Experts of a small language model.
Experts: a sigmoid router, a shared expert of 192 neurons.
Below are experts of layer 7 (counted from 0) of a mixture-of-experts language model. Rows are named router (the router's row for the expert), down (a neuron's output weights, with its number) and show model dimensions 256-319. Each number is 128 + 32 x the weight over its row's rms, rounded and kept within 0 to 255. Numbers have three digits each.
Before each expert's rows: "comes before" lists some tokens at least twice as common just after its tokens as in all text. This comes from a sample of Wikipedia text that the model never trained on. Tokens count by the router's weight.

# expert 49
comes before: "1", "2", "3", "t", "e", "mo"
router:135187075100138114091151070148144074147115080115165124070123082078115130120127119164124115156094128126163108148095094171114093174137127121141129134106161094172074053160157102136124165168152157
down0:103130057131150132116185163126097106111085078186110161159118162206164135169131158109122078105110176137129169191174136101207131185149167159151155135202122155123172185122176135103116172148079189
down1:128141069105087112154135105081168086126163153109112060135100144166068140133153138120127093126141097111085152143100172075149114124142097136228135132103147083109065145082135150159114145113074094
down2:101094096144118184084184129130121140138084141104158103114068138131155099126151125116132151086137152152105122091099112192092140163127188127101092094108116200134115111179081127122133138137066144
down3:115169127071135083149117094078132142190174139192126071123102149094096142089113094105043120088129123122185093151115160161142142123133187119094133153081112111175096118128118183138090087130153202
down4:101094052160162166142121073145129136059112135143153124161074117110125153105154098088109114127151079161152114124114186136173095150139075139119140129116145131095117083162149115137166108047127096
down5:137152096116120165171173133113198170193072081104178169189141093112097141141089121124177135139113104124171123123128086161187098183107153133140112137091109144134094138142171126111088160111102091
down6:080161175135115119099063174147100107126148164150065219127152138152101142154160094137095141171100117183109065114165062140134127114240105166158156136062059142086127120088096143098152140118130129
down7:114155151129085068148149151184143136116156102119209105148147171133056145117111207104098108110102147156150133078107127123145119184141123162126122104112132165153179135170144120066132080092131145
down8:104139102114112139168131157048136152127108047158083059088065149096113127147163150111127092150041132077176138079117116162058154083142080148112115138117175146166154180129198180139031180090099124
down9:149111126141107123163111076132171183184115146114172122172069159140093115132122128195095135131123120125108118170170146084150088179130066099167139160089129104120074094123157098102109171160121111
down10:151137107143153130143135087118173147128105106151117110168106147174056086126118138157122135143132120139149166111103173113110077094097170157160057121062119103091110114153119123103117215162154058

# expert 28
comes before: "s", "ed", "ing", "|", " to", "ation"
router:075144045139110108135188088115129094130109121110099117112178134086102088183151150162083105130082140195140087131191143148128153112119152160128097147145132106116124105134144109099128115117152104
down0:086097099077166103126136173106110119144125107105129164148166163152069123115133158208138107128149106108124122136128168171084112189129089068099101152152130085137159151126172061148070100114102142
down1:097111077154123129165076085181095142090103131154133226169136101084132087094117165192104092166091118168133134173142099101150147082124139165133199100163140144119068132144145170084125152074158096
down2:143151087103122138118128091088142111114108170107118063148139156102096118115144094123095158125166190133170137123111145126099117118144104173088147161119149065122144128095096108148122135106137127
down3:186091114152089118089080058076141155137095136099112140124125163100132117122147176184085117115097085172157109184124121157082140171136089145157101162138106112159115110114124151110173101105174140
down4:147128159117163216104152125101127126136105072137148176157127105184125122102149152109128186154115131146077078160141048148151135133096085058103182181083113182091068117098164144126138148066108117
down5:121158084101165116146093083113101115102142140177133087103084120103143120135084099107115094100132136143099121107137099104163155096119143089106079045126106082111120094134173173116103146157142053
down6:184122156145102074092122161112125140126138056153184146085162136140102102167128143184056133142187149134156150156159131086097117111120094134153161154146185120144152121160106136096144161151112122
down7:134108068123129103162098167127135159128112142100113052132130086125169151131123120201133096076133033126065146173190089159090174123167141136179123156146160114120093191097124131099106181081118086
down8:198105161143158106117124112172100150132120120105130092128100100138129103169033175120146124167210139158112111129120098111140139119074126126087152095185145159107165167110132126075087114147140105
down9:109087144135170109165110115116171162139070156165100083098146157128119145138148155112110134194073132120133152184129140107146087179093114172130167104138108172122078134160119112128115090107132158
down10:138143177089123156099130153062152214079115123109116149132141156153084159135075087125093128179129136111118075166109151150167080077073111036140140085113142127155135132078132176170160195111090110

# expert 25
comes before: " the", " a", " his", " an", "born", " her"
router:104214125123099099129108112156115082187095091089112100076128121123169140129165111084118132128150131192106118138109104180137159147150124137144176097147131118178138143153096151059142113130143140
down0:129163129177129089101116148114129117090086102087160129127151137095085091166145113145193105118133152061152104169112134083126135149045083086177163099083184153109175207144158074185127090113129137
down1:081089128107201141148154114125092123121144109116139140157164098140148124200115107071127160144080094185139120144142126146135128182120063175115127132110185176157144124102126139101152127096065123
down2:137128117076096139183092113137161156108163087111186127082200096175109130110141158122181074143077121120078159115146078113064181161201085117117174139103144126087151138117168107135129204167062053
down3:144100161170102125119103144160151201140148102188146101128119136123113040161131065141127133145128073097124151136127164101076189143144161089102157097083105123140122124125155128152165119103125108
down4:153108143151141144147139067126116154150157143161146205143075214162153090130149112127131109083135141129113081112139120083151176083157083164148106137148179120124142131146115146122180078152090137
down5:104132127133076085146081139143120021114110127145119149166096100172147177084053121172143142137206161172111140119205104062079126100129132163178127060101146160140104157074111072130161173151120102
down6:105082093140092125161146143123150120133075155130124182147124139122130047147126124172125175149116140149105125104115179124091114137110134085118113115129096112152180123127138132114163164176124105
down7:104119070113118083141140152204133111095170118176049146067075149156146098111141097133158079101099096132131109141151146144031097114118128137171098121142131144173158152124069117126126136144120113
down8:171117111144157129141137057121092191118144104145122138117156092031106083124134182123135142115081154132156087105116138114137132156114125095142090128109089108119100140162076053064120075104084150
down9:062137130113127128119174164119190123139115126107136134047080103163122108123130070123117082134148125118129135209133132154147122131169165086170139136185153105102077171156140120147113159142125097
down10:055176099143119113087150134126113167124172164051160141102112082129148150103148135085157089079133136122153106180089095114160156126172174149141172150113103115142161139096127106082122142116191164

# expert 58
comes before: " the", " by", " to", " a", " in", " that"
router:088134168138132096084105125152123077099173113152116132104124137063161091111171106090133161144169189127173099108113121146121175153109078120125166109148105148181102105139091106096166129092141088
down0:140151121134136146161104134171113125060137144187131103142106141119178119148060141137157139186140101162096167174113132137142142132060128174109161065151105089132118060163139124149155196113118180
down1:131118096190162093125106159142054126107168085128086077134141076106138112124119077101076107172169109154115088103098133080134111151095165067118134104113159139170136092122153115091086100122163219
down2:132142162160163099000107134076150145129093136135086139124113123151124130146143109112118140092126127100154127132179169139105100120134231136086122085138165125131131217104151123137102138148127090
down3:148154137099127155106100146137102157104078070127076139129136102148115103128123086163154119112117117090169090143127168150134092102118127080143096047120143125114126152105143168150121138132121137
down4:147080157133150152088097123150114147067128105128080113176193058138159081084075136116107108111104137120128152178112119112073135140117130071157131116167164158138113166143116144148130132167103080
down5:118148116138127109121126134112094168155119156085082191133155160161112088213071175131170098094112087179115107127115066142178176135081215170100130118139086150127122143163181135112110153110124077
down6:145155147185153170145064180109103119110088120145131167166146094059150109083109130121116114082160171129114129109104111122125117135119156098105178085102106078153142114172132139092102104142147093
down7:129122091100115135149160138151121078151089144049129086047128145054123126118147137135110129131107127151112138092139129126140113140163183171076121119132125191107233106123131165152086091151103066
down8:121124115163206128077093128104098101120117097119102122118218141104152114203139137058142168148121124103100095099109138150165085166174136115159129124129153140086150102149138148136171168071127164
down9:142141116092115070102166141127176114150057088100115158085166175110133110093105074160142187124139164100123149055154090165082072083141132096127160147093118102130145099111129128103119114107160169
down10:101111129119173139146092077152134039045124151170135087140124092151164104161094126152125138098145098172115119148113124125090147162123067128149068089119145099147122099123111118163127127157121105

# expert 11
comes before: ",", " in", " of", ".", " to", ")"
router:133141142118080159029192151121133150148124123124162114071119119107115168149114112139096142163115125149161068106130144118138118125202135107120151112132138096079100108174119169119106121144147099
down0:114143096153130140127186079131129115201150073114106090145126149216089144105085141067189118115166092159113131102150144117137098089117158128144133106139136096145106136130155065090067078105177145
down1:181107147167089138191134161124108124082169081098072143121091127056179128156128156110148134127133154087158118069163171161141181100123115082077121099129133094113107137107145122151177135098083143
down2:097124172174116121082158153147094146188120116123117118105082111105129117107155127097163113153125155094175132065152144127135073132130159179115145106156119096150122159132122146171084125127071107
down3:108148127116172128173154114102126107144152137122143144082123137160214114155146094100118182126107139146117118158148166125124128204103164200142145087100119127160162126137123111126161144105162196
down4:134129118090085107138143078100136171134114092114143101117074138062128127119168077134117112170032123152150113042157120117106143107149144151108098162102090093149134123145181157094125126114156180
down5:202120124133125142155116119125172103117107128025100116081146125075147145101056104157153087160136098130130131114150133092143159132120100119159121079159232108114139176129153157148107145130105073
down6:094125150129121138155153051133123101079145169116152161157073144145132121085080168116103151155132131115169139136106136089113129133091141133114103128111143113151133130120112098192189097104148184
down7:126180180167095107080151111099121120151109179115135096159134144157027059118088193094080105143136149107165104090145079107149176091101195075195147113139108140138107127163101132147136165148125116
down8:137180088156080152159123155117064114063123125137176106170149126081111127127109140060097101133143090095142090107122147131126092149145105169179150118110185079069114130079119132152116094127155144
down9:174137146154149133128112138069106165163107119099099172110108151101140176126129122136157076100097137150122089168066142126168123103169154131135076111109149118119153164118171161177104109183124138
down10:167105149124081120162072050226116082111108097113142159189086155176111172128134152120128139142149118179117114108134101125156084119110070120136136141114113133148126127088099162149095125164135118

# expert 30
comes before: " the", " ", " a", " its", " be", " $"
router:108147137132162117131149084152171109184131078128099063067128108124082154126158115118091163163158111193103056181155081190093133117112126075181122180163134096134125124143128132099108149061100147
down0:079166136147188070133130093195130138163161147140128126086127112147123205122124135153158135069106111152095103156170076113123120069124145110123140117155118141150115158157064143116130124123082184
down1:205140142075130128150128191099140106133095136129122122129136204095071106138120132201145099146092151120150041120162143078111131102169120122092151143128099126110140135081091141089149150133156142
down2:129141196068151135144112125062134101088130099092094114158136130123131115101081162150159166156109095160124081124122178146178120113096131136163111150086170134134101177149099120108137056116079150
down3:147089166123199129133160122121113121049187123103120093121140085164145138189044146104150101135077169077113148116120097131106147160141122090092112144144157112165103116189126146155139127085158120
down4:120116214094130100140103163075094135105138143133078122091145123120109143148196166108097112176091148137130107114142094141182134101158115169077126079117177118155079116114144122032136103145068103
down5:123081119098092098189086078151115124156121174170136095096127152205180146113128115102166127122082108103136106127117118114147153119082145159135133097166112094163145061166147089093161100155135161
down6:163095150162097167088154143179059110182119143164135083138164117163132092097146165126180155136153122079123129140153152116144102107152098107147100126121133155089098122077120152133127180162202161
down7:160114147141100146127096126141159144135117162105115140150061134129069119111077095115179150032063192180084163120110124121069104136119175133110144105126161154147140121088101112157192192165093172
down8:142101124132177140167117100093163226123162112152103115151047138105086166221179149156173123171120171124075061163131129178113081128157142201150061124093096175132122104146148128098133118139155192
down9:136101126155121212091106113144153148062086122127185146131136155121155121105123114152169124070123091093140132099146169107116163151128144097121125115116109158163051132118221106180144161080143102
down10:149103131104143129131146097118125116146096084116126140121102147175119112145119127123196155142115086144126050058181166104140135122163150169151172137121144106124123170105151088192081169120158144

# expert 14
comes before: "|", "-", "\n", " the", " new", " member"
router:123137121095137112100183037110114077156106111112155121103117138096057139135100155123157119161149141153107115132110183185099158125145107144141089152183135125140126124152082128103119128108138113
down0:101102128143121104137113095103089114164064182066172115139156204078169150141042143109089159135138113188085159110106151094115138147159096161169105123099115091089132106147145134166139109185157146
down1:108160130061160072109154128123187109066116115175142105136154117119203136126140126091168083102141108098075185061118129120091157149064153168079112150195094097101182056142157130065098114203156104
down2:137104185165118183087149141154057102154165133145106153104143135141143132090074189133177117105159151125172131147132170140123180100160107140138153129101124155093219092168097131115071114152187167
down3:095091112150102192137161108158109103131106186088148140169089134172183181151123151131076126142143126130137150166104089104056117142139125195159136155151152154065156093123140081078138121158181135
down4:168099070127079127125114129141158146076124130128133110187192191136113122169136142172146151117155130120163188097135079128154152134131108195121158152191100119160160100132152098150144174068105136
down5:096126113177125156104097095084109138131124128101095119100115143160145039090123093171098083113121157143131135115157041080119095143154127121096141088136147142139106093117111135116104170160120075
down6:135128140197140137114113123185080096134122086110080125168193175119140103112129095116157159133135170116103139139174152158118105125175114091084146074146125163115152132182137152155154089129086154
down7:135101194176152136137082100126106181201105156122136085119142145112149101138110152124119156089150087116140150152110216158093130133166060112162131130151165139094188120149166079182096129067062123
down8:130112131188087129209161131094136145117134115088157092127147109139150118136176107139115134108087190148130126127070163092153172096121128150128169142092118130204160086160136168110101146107069067
down9:148131197145150118104083113163107122138123127128143150165096119107132087142115131084192115137171092175111106089134125129133060134103073171138115138156124112152117127154112157127151148198130098
down10:104109155098055072157125144140132126174132142136131147141095114153166125128092111172111173091130070199119100117134125159126117066127149145086177109121139139186140128053143073093070103125114166

# expert 60
comes before: " ", "\n", " the", " The", " —", " \""
router:127201121097113137148187161111164117151102155158096169092091101120082093139143117134081138141109137145143125149180068201127164109134168153126121128154134115140141117158094083150145164157185133
down0:141098134200087151134136123092139145100083124102154175189180120111118150089132214194107093134145115183123114120201123127125093124130141095141103123135159140080126171133133124064127149131119109
down1:139112126091098137122109169175155092146129130090098083141109192081187138048145165135133080128136088097105147207102146144077084134200129134112158094124108112119160114190104129093113054179129141
down2:156184113147073109049103083125178116096146136048142105108146098118119131079132116069135102148090120120071102166133101094162112097127165112101166109107126113068099107120151085106151159115112139
down3:126096127176153098101100130183144113100085116117184200125110176129084144118115169104094131131191194137118157127091121082107121137084070104128106123165125128083121127114118100102121128112161174
down4:127095141112162125123145063129132111115113162161129205082083155128126147098096064138134152156163140080141128164117092121120109108122190097122136080118173148139115153116180138118127093142114160
down5:183176129167068132126147117092148092107089162152104112141142128170098114058122138126138144174080147144143052130123112077122117124137108084088146120145136166052156214138099120146104105166109117
down6:155099140129173088123092147168190129134139104070187069134159132083151131138132062121072179124133146116175106107134128150118140150140134137155148110108131090093137123132178197122094158109123126
down7:062095184126118171126157165099163129169103113165139043129092107090099101158146183153108091180063160166084129145152122131150138150169153153134167134122121096178111118172043094144164202070123098
down8:124103094133142101111122116108149116067112150100125122116114138130141088110131169068108171050090082124160167107147119168179136136173140176147073087160113039135147179139139101148130148143076119
down9:147109170075110130187143111110123143156101119137066138093111155123131070151164092099189193131109132110049070162108061130116077136129103142128144133170184121137166107147137153117154108095165100
down10:097129128122180124172133130146164174101127126112126123155171175177123152120153151124106150095140113114140140119074179066052089103174100106130118078133077146170072067099111108135090061153157194

# expert 63
comes before: " the", " to", " a", " in", " by", "ed"
router:174151124113118095089105142081109057124110108093134085083125120067129149149185092150066157158154190159134120138126112138149086124136050117118125073088080075138165042134062119095141098149137107
down0:053148120142153096196120110108115129132136131154124126153135133144099090082039123093123155173183166159153161073150127138136138082089133112103165137191169176116104157134134102156103092112107122
down1:096178138134094181048151070085117168092126130147078124113136133096108140103100086171064114095113108040137138154082111147132076119120200148110118159153170165162119156135146148137119188101133126
down2:082133037135101180099165108102137188095159082187051149155152105151116126104163109092068101154118130114138086148116132167121140077108138089104136218140133120146103118152136114117085097121103151
down3:106105114147103163093123146141119116145090120119163160140114124122105147174176115113114131127088161095122154100114141118130118133217165140148137128175165132071146138108132096133144189177104098
down4:116108144163123142143138148133112116102134166113081165148162133119102117131151114084139097140129120145073172160124128035129139154150113120116163115106167187154120158148129161100091140156151116
down5:114104126117204126080141099138131115206082077139123121117093053175067163106132155146102094104108127157105119137142080163183142132119103069076166101064120144127108171159082178041143114152082113
down6:094117132142121135116089097195163097111103155121125088145140137145086128142134186172118071100118111123099170139159132106137132091115118165134132151174132121154153096189160126094086126140138114
down7:121142098131184119045123124138154161187148117097140130157114096135120153151147129096077144157112199134154149106097097093110093146071207103121139182077169093145135176138109050113106131102127211
down8:114126167153131174173134185126123087098059135105155136162082161088154140113088127178145155142135124162092123112189133169128094082196088145099118220117112079128166088140078172115091103182135129
down9:143180131108146114126128143157103118122145117092114139123223169110128115070208126144167130139154153163147139093133103152104115099109056109044152207108136066133166122157135148136145102159121198
down10:112108094166149114116121127170141118159112122174193091160132127132086083157116155089100079169118117159113182111112095097106185098128081184167094150125095136126131083117161095142145136144133139

# expert 39
comes before: " |", ")", "\n", "–", ",", "."
router:092135187117121131140145096057194134158065131111145119134130182109070150166114168110094191125136204195119123177138121182158133170159144153122142175146153105117155113211098150103132091105143178
down0:134177144112115143121098163144088097154164154117179092128179133132103142127167185147183134141165140110163117138139049135077141098140141141120102179102172137077108150129123086079091156206159113
down1:123157115115163117106103124140119081127116088064098088123123159054167118116121086097093149128129138125148142107210147148145104147109127150091167154130158097135170122121127128167107061090158157
down2:079147130162065097136151124185134152030170137144165138123159081126153154144157121132123142151203130080161176096109131132087141119173183114120144138142122155119161103172126111140153102123145051
down3:132079149162169103176141104110069154137125154134151094157123146130156091087143142171134124191113126118084109094150101145067118146106147153140154125150113180171069102052094126179249186108162126
down4:139091157129072143148184114121061178132144125133144159140200145114116098140081128126105097117112103091169147124101116025153173174150166115167114190097146100112132102217135091140098108158077159
down5:112126066124134105117102136194116101106069142173120106127155140134103141082184153081121152163097131146167131173162105108098155158064105097155144186143124118136126096164195129127051117148075135
down6:127121179137137128130118120132109147123093139175232176137134164124120168113088170095142126115138118163121122078067105074106177157095100094176049139118097066166119132112098141124153149067121115
down7:133111181140119092154095110121109113059183146129062107204201127056070138157164129148133143141160148088153120121146102089120152182055169089116168148169113169139127093068190048101131084152100162
down8:086156059119094134100078124102175160088132084186118174166200142139149158119131186109131120144131120160122107120112146162078087137164105100119153179154060104123142151086089146080125198144114152
down9:130158091161124182182117143155084149121121114115147135084114126168218176183156069125141125169096122170152155136067096146154155110153074104144167111134093090140143068154106155086150146164120160
down10:142121245145055098124075140141179093118174080160122192156075072110113109102133093130127136132058085165122090123119136136127206147061101159168142102080154160145096077135148084153156136120138112

# expert 45
comes before: "s", " |", "\n", "3", ";", " is"
router:084139129118118088075213098108112079135099109114119092060158135103079130190134148149117146122163155125150107152162081131058165135144150139112096122147194117113200110194106149107060168096190071
down0:166095160120127103190124168129189141122148115105112123139103161177096178132149111133083125131146072170142147183116162149081108090134127146152143133119126130147115128058146115155155238117164142
down1:150181127126164121171121255105126098167091164107148093070086098129134119119196134084127129114083171136080132160154101061168060136185112126170090151113091105114129123132179173092115137120165098
down2:157150118109160112176150126125125143076090126120135140121128095139111121101153123126127095143128095134135121120185108082127072113081157139138071171152064152154114096159115076122080063138089113
down3:170071156108137107180091091197118164161130080145136208121108151112127111075138125145107153109114115108107144084144182139117114141128098159095149092098122164036056086107132137076094145176076109
down4:108111117181170060163094138099120118098129147107090151128059170159172058119090118149152156144145093167078149131116136071153136081111104146177147083164056123130152142148157173121174156115137142
down5:140095109069143137116173117116123235161162133190154107186110144126138104130124124099116139136214125143128081095199163057118121084142175080159083148119120140157123168109160138150094122131129144
down6:121126054063128138127125116138171107166099140145130180056112112205139127114154106155110101172111124054065151143182168090165109105172121099136140166113150186104132104148084153131198112063118141
down7:097135172093127154137082118162179171097138118145189138137124096203133127150131102134075118108093100159134130140159113134128145171071160148133122145096093116170143194124135150087162121126100164
down8:137096130172167161129133111060121116168170191146166109113066127157185139086184126147141113107128144171110097103141130111139146106103123191128133140124077123155160083085158137075148123138171136
down9:143128141096110138136130160165059167198146034133152125119120109075096080149102144177101099097127100087188124132112128137100053157134127136161076097162088196160143110149089137144124135104154069
down10:140145113104086127129178105137129102132116127135119158157112110092110099173088089122112104136126183174161123100141079182094159143105164105110128190121081060088089164170132092153159111202171198

# expert 33
comes before: "1", "2", "3", "d", "t", "e"
router:163189101090148127091174101135165073102138107122117099080158099102136129157147128161122074172123113124118118144082098190077163177113113113121111115112134126140134050211121120132141141111159110
down0:126167126136106117133135145125102162060128106148157101114127123098175194113147063078101197119140166103099123072093107120102132129118091079111110081111188117160099112082102090124156124154107100
down1:116111036153094122061147111115106167141123123130219148135119053098117130105126133169176108113138156145108155130123164053137134104087131107109123101135154205097160135118135142090121144129063031
down2:148119134197149132147118132151149150173163209131127130168108108099126154122156132070088174085135178147123134151131115157141172146095152138085105138168184150145171168132161101156167151129140081
down3:143134149132160165099116135142096135119143130160161166176168069125111116122085118088099115129136107190139104070120130112047133093120117087169156165110140082154114143129095089147134068122168099
down4:113148187133090110084125165110175122152141137176167157108095133154066085130126152142098145171029101056062137163138142225188132196066138126135135101095163127173150160204132147137100144139154158
down5:175114130192151126095125140128139137065130100141110121138139169147116102096157111160132126160112118199129082133106157149209182126085138066105176122113146143084145114130059122103143156089118158
down6:130123120134100083158194090143103088166138112057103119114158149108113102150142166088167131079137126164100144148101152128131103110109115122149128133107156095161146147099138090088176112182159146
down7:166075139110156139179101162191129131141155138144111134083092136098094084124115117131086088117103124125078175148208146183134103154129194112083138164120093111155140124111118082131151173098081103
down8:129107111120133166160163145095134089079130143073125091157147119137157108165135095086137169111166195111143126156127100128055082109065048071108131189085132114145147068105128100171103109156183112
down9:134181132106124160167114135130140159162099139133129114161169114122093108140200105123071136134114141185154153162136126132104113136112159141122158105183129122130168149143141084081148139149150098
down10:127106137098141136209215182229081112143161135101110110114118169118072106081132158118150175128134112049138067129151194089117129164051084125188130145111171202057052156181135198094111186160071113

# expert 53
comes before: "\n", "-", "|", "==", "The", "==="
router:141154118133134113116157089113109127143104080075124133082144114086087167158101153103117075168183186122123083154087132155100147190142148135137126109193092146126186136193112149122122145138177140
down0:137175154137147112170150198118079106167141126135132131114180034154114165104108150207077120144172142103161085140112139093090062128126121089137097093144159167118150129145131034083127166142146153
down1:119130088151121134147122135131101088116169174114128155139122120124136138127162120135104086104155126088063150127144118129110136153133178126105175100095146098100104050133171100146173156180087117
down2:162156100162163097137160146092075165092109141094095103188133126134086153135137101148172139195126115108135126130115162116147122123114129143125178086131107145066086127142130091103074106161072091
down3:118140103083152155108138102121146079213113180147128139115110071184087117118087142174126143131128141149101149113132134106080097094201123156138144097115177139148090165120131099118147124086133132
down4:135122101129150117139146138129056160183135114131119137164115116091141082178147152155112118144154204153165156170166098139086130086109152167039170156153122136107186090137099098147130128088086079
down5:094116102149093181130119154090139077106112140104115086192093129118113168150121111109094173114086155074151141172129117097150198076138134125143120115098179142106153134119136182183156088132111181
down6:201137110098110128103125132145125125158193137110082111114156133096107153106132110143108142151140116183107079147189063074126165113122106124046075126107067168088165115106096096126176128074102125
down7:172118127149121166094152148101157131097193188155172190137070207109117151092130103072111111123085093124117132153086136091115148191159174123181150104083113119115121125115107109147116196080130082
down8:139169125082158123177164135148157186140073120118136075120128149068109141131131133150079103101116118129130129124175121178161130120164193116121135131146144141150160131151087139142121153115132138
down9:071098094107172151158144210096108174145068154120153109054151102104122193131145116085107158107105118115180092119106157124163126113070124077117140181136124111120062169144187080127123123143142098
down10:138143081140158144141120140147159120125149135178107122152122168198084152138139142141184126135110104161075082119092132172121069093127108136112130114167120131160087120120140126114173112154133071

# expert 61
comes before: " the", ":", " by", "|", " his", " /"
router:138133196143140129107170140106147104113139130073172081087111165110108123152175192135194096141160139123143073148135128151119161081097143122135147106144138064118101096164100074139186118107158104
down0:167117212103136083147123143136080098045136209168150089109167124088114106128144103177113114130131177113101108080170117128089131106126096103169077076126122088121048115142178104176113174076109147
down1:164068165147188096174174162094168123085130170123182185147081114137142135159097143141156165091162159157139111070120089119199154169095106082153117106078136078150079161119144176151115126147167164
down2:126113129078174138085118132089146172104064119111122131137128163149081111136145081123122087136147184099081131162169054139126113147065124105124142086135086126145104117170142132182108099230149109
down3:143125141163124144109130155154116116119110206137136164046121118037115129090123103194167137097083183119088134106102154158152134095163085124113111114134127120101071059134117162123153127156108158
down4:100200098149083173088126099120116111109184156126076121148103143128122131156139154108132132167153088137095203155066125148090041117140134092144135148143142158125069147154135155176209146119152114
down5:081095135111141177209134139113099126065088181134113115126080126092104104154108138153175090115159087136118123142115163090181156138116106147075076140108115127151117134129128182166042094123170120
down6:144124121131097065141175106096127158132082099152160103100096133163141123146152169164133134099114155146173073046124136069151101102112139162120140155157064132169171154067116179143113074144152105
down7:164135092197144134104162082073090161182134112125182151114135143145143133079109082125172125117126093070135212183113144085108112153122163129191070165152162127140102145106093157125197086141121128
down8:095154112108149132106101150080096110048124057114152126127148193135161036099100148156119149204147162105117129104124114122146119125153149132154060143129089138102130084097133063177105150186110117
down9:140093105117080149150121128103136101145146148142164143052142072165176093132106062160126094129163119096180128102109120072142118143119087129141107126073107088168084050128146132142104130110099160
down10:116162121133125152090131068132134143130058119117106154206174108123142155097135141131111145119057127129165096146179110166086184138083122096095158138148140116114098109180101119126068066098165208

# expert 23
comes before: "1", "2", "3", "4", "5", "6"
router:106153148143131160085156122102138090157123117114098106118107155106078097168122146121094128139160105165172084132079125142113155125169121103147079094129106155110173066208105152088102159189151078
down0:122127073138170083138135143110205154161135144141135152173099120071145177095108190140168104195103144157097217136081106102162127103163133179102154174122120123134170123138144161090071130173121111
down1:142151170118115116131125125105095121112122087127160128129103178119154132104114122116081121167133160082136142076097113117229142074207153136144096113143155098171129160105145134158084129108094139
down2:133135178129083098124149083145069149192161163144110142123124185145101101086133105079160135207166155124092149175107147090145163172119158151122128084213099129143108116121155167146092095223153148
down3:083140145130143133125111194132060159177096092108170140123168127101100094116142102156109109129054149084127161139083167160114068164136033107123140074112087123115137161168165109155107121159096152
down4:115167093156158161124088128202196153112134111211162151096114159157157154158126142079108165099145154121157093137122125135092112140092102157145146132102091159107094140161129086088118108124110071
down5:088179147139127104128156120155170121187088195104114158129139123128129132156133127169146123118135206166089103116082100080131125135150136120102085218121109132134143117140071156142118071133199136
down6:131143082077124127147127077151155122124125078128086116152177130091094069152127154172136087157160129172161150143110086116147192087102127108178160178084139186127073156103169103166128110118082117
down7:090075136097113182158097184152132154130112092137206132137121181129165093188131131117136105041147107137179084124110093088164146130054071128161161116120178133145131098131056103108119095095081189
down8:123067152151183116131101085166057169153107107115105120129024159134089127123102060130144131113138201110171150095191140148143190129140162155138128200142110150065111159152110154127097121135147131
down9:147096155112134133133135155088136148145149160109134062076137099142114134124146129101105118119158204130220172136180159163029091111105091136089164086155126123071098150188162103137149158115083125
down10:094144096057072193175151106053172155141061077109136096084075136144142189085112103120102095143115158137197106113126145051088117096097149125137109126139173044060135116157172086112153140159081130

# expert 37
comes before: " |", "0", "–", "%", ")", ";"
router:096142117117112102096219118091143129139117103078134141097108114071075120138150139134114146145157102169150087141155069149095150132132101163142123147172156095147195103161102150116113144084142103
down0:069116144151117169145147180163110170138081136038186105170174158103196163130124122106139178108153130140108137128078159146106108107125128180077164140144073138097093078066151072101124145176072109
down1:098096166140155084126142127159172124109143070052123077125138159111165166154130104080179108117135123113131086135067111181131134121149132114129084131166116162126127088104182129138092129087116156
down2:096095110165070145145118127162092134132116129070140118092129176126129098147099144172098109117067103149157117095123048108152151155174166134162167182128184145129157138145142087096098113145133110
down3:091118081129089145121129150095057116166154128095085169132110116149122142109098108173167162143146206139118112136134112148163075149156108178139142083080120144134162154080147152143140179150093131
down4:120130087120208135131149119062117135113128099131113154149129084148107154152149127167151140149131163117131166070124159127155051092153120169106152132126167168130145097121199105121109151113056128
down5:153139109128126113127123069140116137175119175066108176113085137107083126138118128100192090157133141188123192130123134126121106137178158176119200135071200119194176144073107177131165139097162098
down6:087078104106171144148153152059166145079143153088078194133159083130106107190116128101148206151122143144076171130155123163154129113189117143107194057153096105097151184119091103119139128085053116
down7:140059156129145141110122121117159062155094167131124104166141101112116114117175069143145152051137125096139169141166082081131122139087081118161096101174093089129156131133149156159170086130170163
down8:145146141165132111116095146147134137115114129114172109077158130103139163122126153129102139124139150136127100124108146201142130115097122153100178096060087122136063136104115113168131124092107170
down9:124192149164138143085165121153130105120126107127124159213147127126085116117157103111102067106088086065099101077072135178129048126163151134121074083127191086150158161129165147098146092102116125
down10:184134037104103127106112173114104128158156132170090138136121111172135125082155176121127183163168143080146093072172122068171131120108123111096154139108153092108112081091195114152145187123096128